Experts of a small language model.
Size: 13 layers, width 256, vocabulary 32000, 89.8M parameters.
Experts: 2 picks a token, a softmax router.
Below are experts of layer 2 (counted from 0) of a mixture-of-experts language model. Rows are named router (the router's row for the expert), gate (a neuron's input weights, with its number), up (a neuron's input weights, with its number), down (a neuron's output weights, with its number) and show model dimensions 0-255. Each number is 128 + 32 x the weight over its row's rms, rounded and kept within 0 to 255. Numbers have three digits each.
After each expert's rows: a language model's description of what the expert responds to; "comes after" lists some tokens at least twice as common just before its tokens as in all text. This comes from a sample of Wikipedia text that the model never trained on. Tokens count by the router's weight.

# expert 3
router:119101117161117148122139162160139150123149073121122085141096176125085148136225156110151140169169114093132143106106133111133089095082092169162115140149121149116134101113092099137057125151101065141103182094123120119111165114076105173111098144108105106123110136122145153187089098157126123171158143119108123172078108130160125151125127117178148114126112199176138118166117111112100130109133104111105101123063114141122075111121160106115113166202128159172134127119123165119169141128212152127097154117104087075107182037141117120134120084184113099081079085159119127152126101251197113132130122119098149134129125118199157095108150094094110055133079133092157109043131137123107134065157111141182145104104159143129161146143086125132099122185078113150159113115219105188144138138066141
gate0:072165113163116131114189121132157097129143183188183139082179152166113109100137139201161121157149076162143165073164115151146134105059132112153134197127139154189161127130089145098126141155109109108085142167068150162131142120147121154178070102108145206181103149083105088134130128116105126117057082088101139131144124108099118153130075164105140055115144121153180108137072088111114125147165106108113134115105102107143116139097174132070123146175100158172105138123108117092100148155072158117108150155112116152198125129103064189116092170102141111146179081141085108142164137071111138102078159127086125103150123102140105154101094194175094140127119117085106156112172143118122181147084144216185115128128149127199087128133102194184130127120119166128163084087164181129128139138140092
up0:113065147095111116021162167128144154138132133141201144059151101184116136148125172155119147065175124149150096138111109152158155155172159173151173134077040089164204099167146121118154132112155158121090122132120096137114113104158092109114076203098148138083089161120119135132159153104150122119108120132171123082149144098139061157135159107133088103087141102064117090155118142147116113090130170110049140138114137157126154156156111106133156126107159107177093109126096068132107145127096132063117177113111096142175112123161154153108180109125133143099134096134161138076155119107153070086091150135130149078135133106140132086150180117133150112106116156149101198171230141124129116228181132096086126104099115128167121111070160138115124129091130056131152182161141146085110142177102123
down0:082196094167121114087163119064152135102125142110108122156130195158149119060110130110137121139120101186090073122097156144137127132103122104158117122160173185131103097143171130079116101114122131151077102098174137123112131161182115185113107122149086131087155102157121153102032155087092096131146080089075127132114112059153091142162070131157117108134107031075172173117133123113123111127154150178156093142145143089118143142127086137112090129168102109052120119088182125144100135165131127179098098113125135136120137046098094107121181096131175133133097163124122199091070170161108136118080127161080131130147134135153173158148117093145122126132128176173131118165153158128132096174069143122122135200137167105090119190127142102157137170083187143106161137137173084068155182053135132
What it handles: Physical and technical nouns. Common nouns for structures, materials and processes in technical or descriptive text, such as building, construction, water, cells, production.
comes after: " the", " a", " and", " The", " is", " was"

# expert 18
router:137136143120092128208124111135099138170128139114115135132128088153112130100094097099128127112103162122082081140200126188125135182160121106123091097176073132131110170179079107130167153108131119097144126056130134118122134111101183142099108108113202125142089135123118141133119121145075145149054044163134166200145125114129112087127119165129116111184172051127102154092158125125129144140122089138177111112142056094121122181187075115131091136122190071133101134147208111123117127125044139128102112130094175126131066133110149130086112162156112104150056134068110179103099081114082147143111089118094128120121147110141140131156180128181101142100151119177092167149109113169132098112086130114095146136110042116163133115116141105163151226161084130107114138150112140089072136036100122
gate13:077149166140111052097132110153131086122172093081127156187123124140140183149109161159117093090197144130116084121139163172098095147113148095132141108111107145128074167132105118124151211121132142079131160056095128081149105076105142191106125152111165109194166146107167203097144128120099148101138119126127129152138158204108141193106170069119185114162139092161125103152149152102138070108039146084104138119152082165098134144086175191167113130132123111097111114124146059104097131142073139179115110177122146151149146133162133152181119145189092120157121149084134148160086136090085157075155150104155200153170160134090148164118191120118150110196143123161121135131153082074123125188117072117085123156132118164150102136119187109085108109138114166091155140102087117113124113136177109
up13:125199093068161132155173106118129175125088159171133157167138144138100058125139174092098146158090098157121181145152113087124203121115153119108149180111170122123166112124145113150109080104073123153116126122113142175161132108075094102225111071130098198163141133132156110127103149113181118169108109158165108133141143137192171137169072182154163173144143130142117102194138105134100138165171136162193088089144133059182086146127112143152081112122143118092115109129110100138119079146155113095092124129157147094109131164117031154152084130130124126073109045123137100127114090161204086111087138092101131154067123128082122148071099129183122063142077126125169135174113114122138088068115134188131097097131134067119131134103109146106117111085185135159123151095113127104147139119181119
down13:148145139129164110115137161132211121122191100142077087109121090138175132152146073149133140117165118157135080100103114138107136116092123179095097067113119105144084102086121107085124167146123146112169100116130152164118088123137102151131129165119175108100139139132159140129139160144122131088181124113139157143141065164088043152117137141127087127129038115110108109098094139183120153097087165144103136128134090145135119129103116102098125147099188138113048132122133071136100133071086149144146121115092095137116146131159255144093167127092148142097146199116127150191125161140118184122108150146149071134121082179195124116143154096099143126094156129172057177119074080098102113186062138079141161185087083169140085089114110161166107083165115178099146110153117063161160089104174119
What it handles: Periods and abbreviation dots. Sentence-ending periods and dots in abbreviations and numbering, such as Inc., Conn., V.I., 3., plus dates and numbers in table cells.
comes after: "\n", "S", " U", " No", " United", " J"

# expert 0
router:177113108169138109131104148136152123126152133109119128168077095146163123117157133154162142120178138125079179146182144130163155151129105164130151112160153145131154093099179071131124093121162195150118104107134104184134113118173080165105096162196164134077097062128102149148153162110130105125135143093160143116154093128096175113160123104118131196082084152061197124140065126140145154122114139100119102151133146136134169080156173124160123129150064071130135095138151090118098178127047191155141129162118047187076128087181194122064124107116118173173092133112118154149102214132169122167097113165143170102131080153150152103131137076090117104088154141120121060161128112175112167151093109090145130145130078138143125143130156136109099145139176095115105082127164146047119155227117141
gate0:115160134133125117087184113061065132143076154139118101111120157093156119240165101157084155058146116169117146160118144110177081131134141155104141106084103108133142153092091137101157119131076142122146088136115120144065117054121130160158159195109158182142130111091142101127180147144087140150141123139107187130150121122050158159133134079094105143111109134176151059174081155092118176150163106107097152115083161152140103147154155142143102142135115123155153121107112117155103196121100102113105102143120094131150125139134141214081130128160107145147154143155109101160089102134150077115145166122133079169153082131119123095135060146142251086120151139204138098183111169127120138114115098105180130038065144175105099171124149111084111120148122096098092176126171130153131084125150154
up0:132155065113070165087126106095126081111173147153125123144121095151156147145079125102150135135159131081132127127182120164119162159148165125115118157115098211142130143149105140151083149125059153153062154078101100091167095133142103086148132096154090081141134179187072101082200099162117150151146108115126089174134099119137115085083133141139071133133125119190119161133139143131156114152080166130140194171146052089130171201115128118083110097141153134078142094153129104062175105133121161177076120109118134126139152136113144096152105168154134154172161116173143108110103166036078136071134140139194122129110125106139100150171117123100098111127103106128131153187168112094156184174043120172101115118140182140097170077093101129068149115123114144101110093127084151129122222134170105
down0:117170132189133171120165147129140161130153111158181125084118180179079131160122095119149136147135146140146121138141123104160086171157085141090139067129084115077180134106160131099169157108138097143141138104127107157099129074107166130133136171093120117141111075082183068116145146188088138134123163109072139172069114156128133121132104117179122147103124111124127099178117123140185174133169074093148153141127162150147180135129106138109101108080148144120138127174155097109160157081101149181149112157108091141146108182172101116097169110168082134150111072122144059138126101183163116109129150085129096138142133152134067111114085133089184115129136101101158164198214097076130091102145164078150197004106125135131124155127070087039098179106136079124087150130193132131096119115144153
What it handles: Clause-linking function words. Conjunctions, relative words and prepositions after a verb or comma in running prose, such as and, with, which, to, by, but.
comes after: ",", "s", " was", "ed", " he", " well"

# expert 12
router:093145099116120097136149118090152125111121132107079143134181122106140062138134139130109147141166068117160111119142154073064149154106109087163151154100137100163108128145159179120146133112147112149192060110143120072168099110132126110143119142147145095180193119119189117184151159129142143094095156164120124109169101128136161178086155140116115126154151145126132099157146102083169113150114178190149110130157136142158143182126122156140125157081144169116099106132156107110158065128138089118142144117178163099124148143081106116178107144108134124111131151093151086140106108120000118119172133104109109177123084138107109107140098213144163149114191139122144149130129148098126046118060185189093082140151150139109108109099080111180117071160092164146142177131021156108137008130169132
gate0:102121139072123068154127105110086119114082152157110136073138140119139056181169131146137144128134108109115123103096131130124143154150100079144129125105132169139144127159092118169131180144110131144125150043110124136225166076126140128140100058146057115126153140105146189129188158139157171186108174057176109088087111146123110106168139129212094081087126080163093129128146127119123075159067192146063140154137135139121129177132132163213112156137085187158110081095131148092157093089139083113116165150110173120097137164166123196153095136137098132107115173159141131128144153152142120149128151107156122099117081121077107135206131114126110137160119127077139119086126106184071154135078120094133101137078154210146128177101105079044139126150132115089087143154106144109143092153114109
up0:094128168155101230080137105143206104094128171091112073174117118129175109178120109104128138078181127169123140118132110093176071185171121126127124141145152080126126148146115156136177099119097138126122164120174125168132174181105103150180147106132160152104123128126177138089101109098108130160187071162139194040088142139151140143152156119144162104096166139164085131133146161141149117108111168130165172166148106146174171103136120089128156104099134176142150106083178169130156147123156171109140090100213163176095100084116115077109171140115128172098126142170175127110165108180120136147091141156109124130106197131145139087170142102094099161141142123115195108177152086157155163092162136125131130141127083120151127162078156125071170119172163155150101076160071114190057117085093153
down0:187143107148160141096140127131148081124179127176138115120056168145080132130086207134159127125106158145084147105190096081083097199152093104109052121220135097151130177153150165117082144131104058104172144165117130108172115153132115140136126172114104076095121149162106130172125095141084048105212140148073138149115090176140133171156087147112179174166142119110097136101090132116159101140115120114089117137100125178080170161119173136143147147126119098101113138186102083115087109135168148189136139109130091103232093108175101097086132077101096159157146081166077124125128143144137135097119086087129124129173171150142187086138127124110126128157094105126137114161165117125098099136185146122188141114145146079135117142113140206179136122132174117089124167153122152150152131168146084
What it handles: Sports table cells. Cells of pipe-delimited tables, mostly sports squads and results: pipes, positions and country codes (MF, AZE, DF), scores like 1–1, Loss.
comes after: "|", " |", "\n", ":", ";", " –"

# expert 20
router:090117126132173062171099093160078139181138123157118152149131102123120147140144130160143206148139138168122102119115146122138160113145164160073139112112137092099147106126165188087136071162145147140112132142127109106151143105163146118087178101145144088135129099131110164144122185106108140100081092115118110166195143108118149139102113192135142117096178139103117131132120102131090131118182118149136123126168145190103151136145091163061097148152214132132138154129144129151123094129100119108129148189095162205173126114126118133113084161138103161067180104064142073062110105090104126139173084072117063144115095104047151109127151163149090090104175098144147162144120131165072099173027125197136121202155089127159102141130129160212172104121129203111147124103104192145117124057115120
gate0:161153136074096127141133107156121087124107127133202182151086127023149092134088122186153071141135117072155135157078171154110152144170115169127093164129112162072064134108109127063183176099141172132107124104095120120204122144177151125191143161150149148117120120033136151124122155143157095120105176078128136139135092130161121105131093090138145163135117113038110132185081136105134111127034117127111126151092078121205128171175089095114119113147111131075112138120123163134083111087176118180178137126119111144144092124166145157117132158138201124138087114099105134102166108092129164149104129154116157134104163150115056123200149131130133156137127159125136099144099112041110131110148148144093106154179163146141130069197193106132138092130126151162148160134144126131178105143168105
up0:153134129135132141069154140108125143137072133111175166102163126105105096135081113168146152154117122087134142135104103082179127122126110117124117163144058129135103187084159137103121128129101155154171112173092102131160177125161125129144127081135081124081166134120126102116122101163123144105092151177200088201142085139141144103074102173091140099163156103077080094188119104097139149155081121098072101127143139111190080091109124096141112143138090152085135107100088066139089157142144096179084114150118190165172111133123130117088182110154167137187115104080166102126174140103153145158077149183086104169069176114105079129078135203196131177159137113207120102146162111123105119123098195163172113127159106137103138078089076128138129102108134156097159149100159110096169049085183100
down0:126089124151146124095147098109158134154113113093143153117168136181124108147138178085093148063114118129170102153200105125148151101119129101095094126149134154130181150094136080136187138098106123118085148161165125170097140152132122171132156176151185183182118138150133182121122079093152080086134127085057173081125158109169183170120142111137108154149141055179068059114112085141151171116097101086152132146067092114137107114163161138155137169121153081139133120109181090036107145156184151144152126099081130069071153115122110157161184138139098120113082152115179137125130134188151104114154147167193092105194125105192130149120115136109112185135133149142077098126158134092166158101097114094128147073115121135149104105104072187113112162113103074137179142157079118064079170133142098
What it handles: Locative prepositions and table rows. In, at, near after names in lists and titles (KKSE-FM in Colorado), plus pipes and line breaks ending table rows.
comes after: " |", " 0", " ", ")", " 1", " —"

# expert 8
router:201124153165153143120138175137220085118168190120160152148168109147145161063078131179179109163107135127112127141149126123115171109142125147106102136080183117169111136140115114108142145065124170116185108137114149159158099161151127096088104088166114094122144111149090107160109133066110137137153152145193141142136138128133098091111132097066127169128137146096147127091127079159112172157114146137111202149160104102111107118106146176146101118149095110118136102104103032131109068127121151179054147166103172141119171163085102113098105124092191141214178167134131124145132172072144151123136069213120166110089128153084134142142147190154102218146168154109156130075130158110109117147110105161132125165169120132117053073132095130123093136123163134108111092103098126090149042139153094
gate0:136132216137138059132096116114103119187101155135084136105145114199142165081150147072119153138151196092106121166139177111119108121115136108107048149144071128088080139096137104135177080109152160170116063159099111107150142119125149143053083118137105108120097098144130118136103118100167182155136115170101186092132103156124137087088167128122108112089127134179158169098059124175110097120106171114099093126103155115091194180110075145173141139170133145135082112118153158128112140100196134109131188114157084170132091102104084146155134094182136103110099172102167104089144138095149077181079112132164163137109129145106142102155168133113114109122152176147120075080118130123113173113099132206098108136125063153116134120071127157093149100183135138095107072165199200109140129088077145
up0:184078125124127132146136133134142139166109082095132091039125165183145131094119180142130106111156115104096120047078120089159173118128109136162054143120099088108094127131148126092144129115129145111121130108156180131168105064191152086107136164140118136142145114139128141194121142134131127140124130143146129171110127159131163129109135055152144174073101125144174158061116137180105111102108181098162080145159149154080144146127096086165192095129110152185092133226139171121177142163157153120144078117106119154198167118085139068158103081166091107087109207121132137093141069128119163156123107056214112098100162138163143094097102162110143117112147146116111188166060135126185151142106182183112100115102130170136133155134132127107159169132128153121160158162184117137130132123106196
down0:115140165165067081125104131140157133154138100163093164166123110136151120161156127102120144156180116069141105146064126126074105066119180133192087198124086144138096117164111119174131138080153146150103085183123103101121122164106077137139124126106125131038169094109091111122162108115124140190166144127136158138157115119163126140080085116134108022088178144142150097110130077140129125170100163105133166123000132117136175139104159131178166136161131111140105111085097134167112159148148095078081098185142132177090081142154134181143125204134178175178112160149125120103168116123158089188129116114122067143149120144135137141106175123092115149147084157114121114121160150091151097167149080129120117094100091135159129170081136137107162170142131125072149102100135145113207145148070088
What it handles: Auxiliaries and verb complements. Auxiliaries, negation and infinitive to after a subject or verb in narrative prose, such as would, had, not, decided to.
comes after: ",", ".", " he", " was", " He", " had"

# expert 15
router:160107158085207082158102126125127144171125152152186172154089135141128104164107108141093109166115107132134099150106127161157145142156149153105125023096171116130100118098151146084112128134143121154106134107050141213221138176159151105114174134144101129110140144146122156120169064148117127154067159127178088139157120126112135097146097169114117129137040111192063138129121091074179157088138141086161135097167121098142144132148128136131137081150137148107163138053118074119088101129107105140094145159106064144124120142142176105011148162128124148139103131105093104134142133151107121112159051145126112146158136115168144132119154171071092134152144051156111104185122160086051079168150126107129115104144077126136154112137149145138188160154183098138102153168082157176096154118116154
gate0:117128153126112126127150090147087174103144189124133113140055136147104124144123135134187138124128145160127154103088184134166188090167157116163130122193091123159109145103133103174096125139108118083143149142155189152129133084099057139110170071106073095104138131107085077071124155151123088130139138126134120115115085132153090132163111139206162141131176112103126086111133113108132152073117138133071130103116179129080178148178086110091156133141160095191200165155132115070138087147099159165108074129151157134121152117150088109211078142161077154146137119077133138093190071109195071143086119106143073115086133140098126161127126122157103119132138094143093136086115111126139149101148122171138092091114153121083159143086168141124082096128148144080088135130139056040126131009096137
up0:123192176140106180136136126109100173103126163180090122160116116132081158093070162132191131124138046160145162100165143134162134094125114156089136127122122160140158165098116185215151153164114098125148147136139164134112169140123116137136111097175150119150177137071174088157094136187151144185130135088161134116116145124116138155130102135142142089167154124106127083145195135147113136193164124152079114113082169143156079123157101098130147129138131156154128157173190148043098164125084222124115196084173139112125124117121041136145129082135108139116139100154133142106082084171135103151111125153118079143155101100147070162115145088120147121090153097076118194081150151160143129135092137082103095093107173116153131178182125186117075112055113116090079151087130145168163105144060151
down0:107197185108089136082122126177124111117133142142147100105111180148076145139093113134164124172142145153153143156162161136097094048141121152109163168157112089127119153136150170076113139170141144151137069153157177146075113153149130130158142128139091091137115136131089186180091107164135119139142165084130121067119138099164082135111073154133074109111139081097119095163129170101051083147103138088103128158165114193111157095160155126189136124093119097157160096182154145109138118135113147051153135140134162162111198134122101156152122155134020122151172118139100163108129092082139074119118112115135122182125097076083092114139157090126159126138120115173043115145070220099170110126080119129158110155094151124169183182150092084142112155192138159136115110107161106073112103188123154
What it handles: Prepositions and particles. Prepositions in, on, from and verb particles up, off, out, down, often starting a phrase or sentence-initial In.
comes after: " \"", " (", "-", " ", " as", " that"

# expert 25
router:099126122091024108163165130195086113142103132137164130115188120148143126117099119158100088085153109093120046099179094152164122181089183126061112171123159114114129110144131171139196128103137115113117128093107171063134188111129135141110152141239175130097115143170089170146127167138171143140118099124121144133144098127115101064201129132093102067165151114129137132159204146100093139190096121126110117116098067114190127097101142150173136114131151140105110120121077102143154120128117091150090151134103099098121116123127131138159099144099159201118121123117104101162102152123097101115104122134131129133141131157117133164144145201155084113188168112134180154135109108079107100119143112108130121113100040114152106176141135218118212117128124154142130116104141205070108089128206128
gate0:127137123165128222159148157116189161193211116071187137114156127101123148110143188162157126086118133112136136126147122147111159128135139056146104121099173115131167220148161144073117109139137100141119125147134129121143077136091111141110120087113126155181090151201051091152129048074164122125068098155160216131133125200082211084104152118061092157074170102125120178080131149133166208132099129113156100130134113148106082116117131128171100139103104187115121171115124168132117065091140138186178159133132118157092173149090168104166069119155102143098171149103100117044126123151180136157086147120146144139108152138117124133126152154123107129102144165137138136109132078129202144109109112136147112126138121167097168107092140110136107132156131147129111079161138117146167150104138134
up0:165152112149102142139155165141158158108163123107122231128134105104122174125127141179149133109176168127138128082154129137146161126151123071106203118105144106071087148206115185101154158129100105111115162173170137121179133101168170201104107087156175112148150120105128157059111101115109082188119193146141125169155125101108122077123133142159124149113105074118113103085157143090126093136065156161161146141174132127141102107137153023198100059171142154151135087086097144160168088130069152120124133143084104094108148115139155138135140107165120135155103134106133131088148103099162115190154146119117113159146129115116162164170151123106043098105128090178164108173129097103151112089127120117174103108070129117158148125143145145085129018123115145119116147209096107154141160083182103
down0:140184121086081136145085113126125145066102124164149148165156096130159165151113071099110122068159131155127172117152115135149140150199058095108170127165118161045090069139089126112153142138102109116122107148134149170127154133144104169184126125190130121170190102099165122117121135138148129170112142148103161142110159186176104108147086115194141099129097104130103092132083105127114110090096095081138099162148182134144119102145117126103089108141082074149115090119078120146157097170106176139112107154134076122074068077143125149093118141133116158128141121045149115069223140078141084135137158139074120200152153167170157121107096050123137190111130099150058124148062124084159120050069136141099136143095058142170137132168139115158121107112147148096102118142089127146137127110165175
What it handles: Line breaks and full stops. Newlines and sentence-final periods, including those after closing quotes, parentheses and years, e.g. ")." and "2014.", at ends of lines, rows and sections.
comes after: " |", "\n", ".", "==", " ==", "==="

# expert 24
router:067130116117231119167130132093143116131068156162086061149118112132057098144101098148074188142119103122168118051141152088081114067099128149105122139077154121137082148130120221097082138138133081131171145137085158097133163120108111134159159129097088142138149133085120136138131057149152132150106143117109115173180113128158154136132113157077130140112162125128128158170165108103133137124152148150156138127142114150162107185161145162137118160127124085131094113113112131123132072133105106153086144140137140098125170166096061068105163072098135207094179137129131118157120072136085129105132116083137030149099101084100147121144098180113077175190149174140180099106129155128089099086096137144127142150125135097166108129113124140143142099188083188152111155099049120091146120046064135
gate0:084110173154117152112095103203092110100139153117141143170074149140123142139075149097148130164092122121102155124127123111150148126145168089117053101112158145097128104164161113152069133102150134111101098069204099123147113134142134092140151115152168103118122130136116089134139183160119105169115136170133182088090121132129144144128061115104125169165168086113106096110124109113050155135156133146116104143157135130159091116132129115119122148107101127051154107055100072084149133062114115112149167156148099055090167157119138186159120129134202132111106076123121064123133118096143126153143155135159129079116134117131155125114081162158189128244207127193197149088153097182119126179124193095092176179154112152097141087119176083111127095136082113125063121097122089064104118154155147
up0:168170161128165112115142121143128100080113087116105084141111128138154101168160129170099199175079144171113106079141146124175102129138067151116174135132070146109116050115159131148134139091124161202087174179099122162117197039110119107218103143133215138147167155171111132125136038071157140143143101169067060148114148143116072132149093155129119129073102187111142169116105097139122062112132057152154113115172169089102134127125159154126153172154170137140112134152160146064119143139175149214129150109163132092145155126085072117133125123124110152166137097151189101175102134168083179150164075138147150084099085144140143090110077182124139146115125169104142147104144122092110127087121142121141105167146137122123127117108137131165140159140133133124185118160104179105118134094163136
down0:111197157165086080092165142149140122047107134152150129117168133111113147174107134168123133100149174104147058131115082148129105116134116109169137085129162189142138139130181161148071196166125124125107127123123138161149143158109108130150102109154118136116155170153089138132135113151151156165095132123152111128179117174109129164087166116189117159198076129182181168154133116122175119140104159082117127158088138128107093100074129099138155116144099106116114116180119206127185146129182141161174164132050108121201185173109148170121127108136134169116153123092131115125175112153170169085140101091131143145118122088142075130143140171080101064128113136162129186086190124111135192117149155089105154170147076162141162191144118117067117046164172163104100138167146031163105125143133174
What it handles: Numbers in tables. Numerals, codes and blank cells after pipes or semicolons in stats tables and infoboxes, such as 0, 19, 56th, CAN, No.
comes after: " |", ";", "|", " (", ":", " /"

# expert 21
router:163134195147099151151086087156113115132086137130122167155182115113148110167146087175122111113148136146145070107062146168138155146135143146117200136087130159116124186127047128145124093148219124146149101140113151117042168132152146187136186173162109151124153155106164104134076135136142112121124087150173131163122150127118141176159123109151109094167133104161122098116171139122107115195056143111156071079099098149183169141128112139221171134125163119124092145130116185123081110128131105123204081187106143165129094118173131163164152120171132137061101173104066146123194119091161084115156120074096131121127187141173121111164107138119115113101125109170107074104123120089072087096141112093125161134109087086115099200117130160128138135134157193147168182155127102098158096108125167
gate0:158126137089118148145130152115099130072121112127147127164146136114134178118127113107180103085121100074097117080117164133087154129116156142130145118132126134141059209077018078050081174123116127081168154179082198149091126173117167132092083168153021127114155170145140143139149133108182090059083126155142141199165147132109149170099140164140163115121178090064167140143176166173148119106124098075121106175113151122181104113151109122182148150158182127145129107116118113126086120134151122190141092122065151151139193073140100160222099103121170107129118138104125137075105127123175107144123135120151141130137133105146109154163145157106120166094148137132107113095164097181160140169160119140150152192125129145167114115132147142098118103151075154149127091159098059112179135160117117
up0:135173117182117124125085140109147216177097139087166146119051172152081110186154098196168189103109139172166139132046165138119118081143114116144124120136071149136150105127129141140167037122123119135126092117125172168103180166127100186137167145083124132136130078090137153098113174100102143138155156112103151128145124137171127146197092086150128107097125114125128091074153106053081112124076132139133176128130139154062127131131150139163143124110142101160172133112095200156101188118154131109128141199098142147144130146170144080108175157187105134171139139145182142142195136147155119122111100141117065156113130160103158082132126155166133152150119119122056130142135147107143061119180117170185119125128142168146127216112180129106157081149098118094058158158155158142143090123110074
down0:114164151104144115144161081153154114159174080123141142082103148097092115110154102150081193114081115180181125138155113149082105162133023142108140120164110187037160113137183128111125094123132140132101076144138119202137092104148117105090180178099180138127111128147120079119077117143136161155105165124184128050125104191109147078106103095124150132120146192144102161129084137142121201118143095088192111105076084051112167170101099101105094087148089104101121115177184060128069073126079113183154117121123116100150063135120093140089094133102115147118140124141084125165127175150160092115147159125097184154115173142132093131129135139082119085124133129143123121132167112106144112119071116169082119084092156091144098163148092120179117139137151122191121076097099154116119117094152138
What it handles: Paragraph breaks, demographic nouns. Blank-line breaks before headings or new paragraphs, and nouns in census and species prose, such as family, median, species, season.
comes after: "\n", " =", ".", " population", " age", "=="

# expert 17
router:087098151115150141162098153103209137074096081169142180098192111175057192084119090153098124115130115123092152094131149145081120103198149203148110099131160098104129093077116163110183137131130149143162099108066172110130197066137047131109119113150174066130149115149147118114145113126101124121148170092152119088172156130124086136137102092053078153128118189158130119133127158129102135131099136170153121091173155104128135082113119215158147162133079109149136145105171141153061151127090142099104144144094103065113147124142139136115113145147130051153153174187110082130137127088117167108166090129166187095139110168140139132111143175126159072122157123130125129097129154096087154129145138088151128195154139103040127139097099112178125118149191173114121082127174165160141116145128088
gate0:134120122174113090125172114118156133109101188174168146117132132146129174155116150109109119114144185114093143154114144100092097143124125175113092165111146120113163231156126129098144108100136146111138063138059112144061138148185125206094178165190140128033106160143130164066138149067104105071112117142161138077098136106077163171121085162123126108163085136114108119052111151101138111161129085137148148125111120095122147094128148103113097101080140128071109111163108167131133093128127131152136179120155097122147071095138130101158102125134112083088098169106139107108133169084169122117084074114115105089060157171122125145121078163112104163189150110095153092165142151113134175128120205121132166143110055168133089220078070117086149150131159127065077121137135096084129092104113111
up0:084101167121135078121078105160118081122097134128124122130203112153107121107137120116128108154063110041117087118114136109153150090115127125119150083171130158152165123163105120145096137190084127137095187107151124128121136089116126084151138096062090110152108064145152149139093121141122114149146144130109105147095147134173099177142108230137102094117130155147156112167104110133126131134182113142165135099052060170183082131142112157078096188145067109155089165111131151152156139158107112098077117117102078162128154094074064118097088066102148125209157141180144180130149129155136083114135116150194108156175124115152161095133119089091169104130077226070074107157097127194103146137146152139133192127127173107117102168192159111122112103153142144178162099134094139151124135136078152
down0:125126096112091169163136099105100113146110087161079124208147123127099092121115143171124104164122100119142108093133171141066120093078167090125119112176089074125144093081090091162093190141114087083154153109174124100178093126120160140171136098089113097132165150070133131182156087148048106147058123112132087108071175213139085187147142084118131138079132086120110150121145130170103139088112156136116114120128129130159120098060082106169108093118098134124070114138060078133181081139165129179152192066098087114139167147125116145106139087149146131085116111145097107138095101088142127052107104104158078132101114134114134173083137137155122130118153116089143154117227112104120152094158132124062100130105136183165163064123180134123154168163155094183103135144117169162106124114119156
What it handles: Determiners and pronouns. Articles, possessives and pronouns starting a noun phrase, mostly the, a, his, its, their, often after a verb or preposition.
comes after: " of", " in", ".", " to", " for", " with"

# expert 5
router:208126161106137149159137120146163101157149131118115109119122081097183146133090133112163138155114109163128057123130128148107176156215177139140118143112132096149133122121116016107146090151156105058132125155131124128144120130133217161149110122132134122100145111103139104120102153143121129112113079131147150110138113121158116145086043183092100143112143124134142109125165137160141124155119138131148130136138115105174110153146086133125129166156255114139173150132170151148132082135116113101125086126000167151140095143130136145099100106096102091123164176142142139129128102050078111136108085143124048106106086074148129111129111211123149114101133140140131106101113117164105125128150129156110125226122143071152099129123139103133115111104083157111118105149088118158118113166150141
gate0:100063077056170143143102159099145166162109169122133135110144098123123057095081117046094156077079134130120140192123214221095146124129114096117107184124144101165155110161150124115122206100130139158166078141127096080142122153134107129118135141141084133082174120175083093154156132143163150122134134125191105156106094116109142130072131171140137155154149080138112147056145118173165119152148120148128056133127174149118167113139095186182177153100121088082163119154153192149173183180087090159112151122134173151128099160110109128125101079101113127143157176127140123175112127125130089170101127081173139094123100114134094169162127125056109125136137082170166126088116098096107142083082164120136128105128121132142170068073107134132104165129134122162150110193152117073067117158136166
up0:111125148131110135107119108185136155099135095087098157150138132145191126093150119157215050115114106111125108164163084134159124098128111100148130147115130148099101158133106131115106086123079129116145152093099153128169121164098110053161170153164143145106056153082164179173124155068118123139160134130163143111117107173167125074209146070133110186060118129158108112149090130155078137138136125100087122121135115156067105112153108076077088169143103190147116140139117116059167106139143102116195137192125113170148151148049113115105170145123185178074126109113147137124160195142134165118106136156109141135159179218122150115060138087103151175085127135099093178158118151127177125123127090149085148125151166144118091081161071102111156159109165152072147106079161193149152145159123144
down0:125113061137114144083093098119143127173147141130169101153122089110108143053126154080124126114115070136078094127142148108142149109153155058141168087105134112177107080128173132067097144144158125117113108164119137104180130128106163148123096079133112062100136112137071133134087123107156074154108130128113088135126095186149135086145096098125149151140141138108114148071107121087126078115174166169132124151157101163125119224136125065141124144105139144196125157151143072189202106129138109116144176172094136147120147185145160125105111150125100149104137063045096166137123140121142149095162138105090136073134118140050103214155173131148092089087113120064099160151188116179098143073100126140140124151179151102183180089107180124136138133118118076120081145134067099105191120095166171
What it handles: Table cell separators. Pipe separators ending cells or rows in Wikipedia tables, plus numbered semicolon-ended items like 0;, 3;, 1–2; in data lists.
comes after: " ", " 0", ")", " —", " 1", " 2"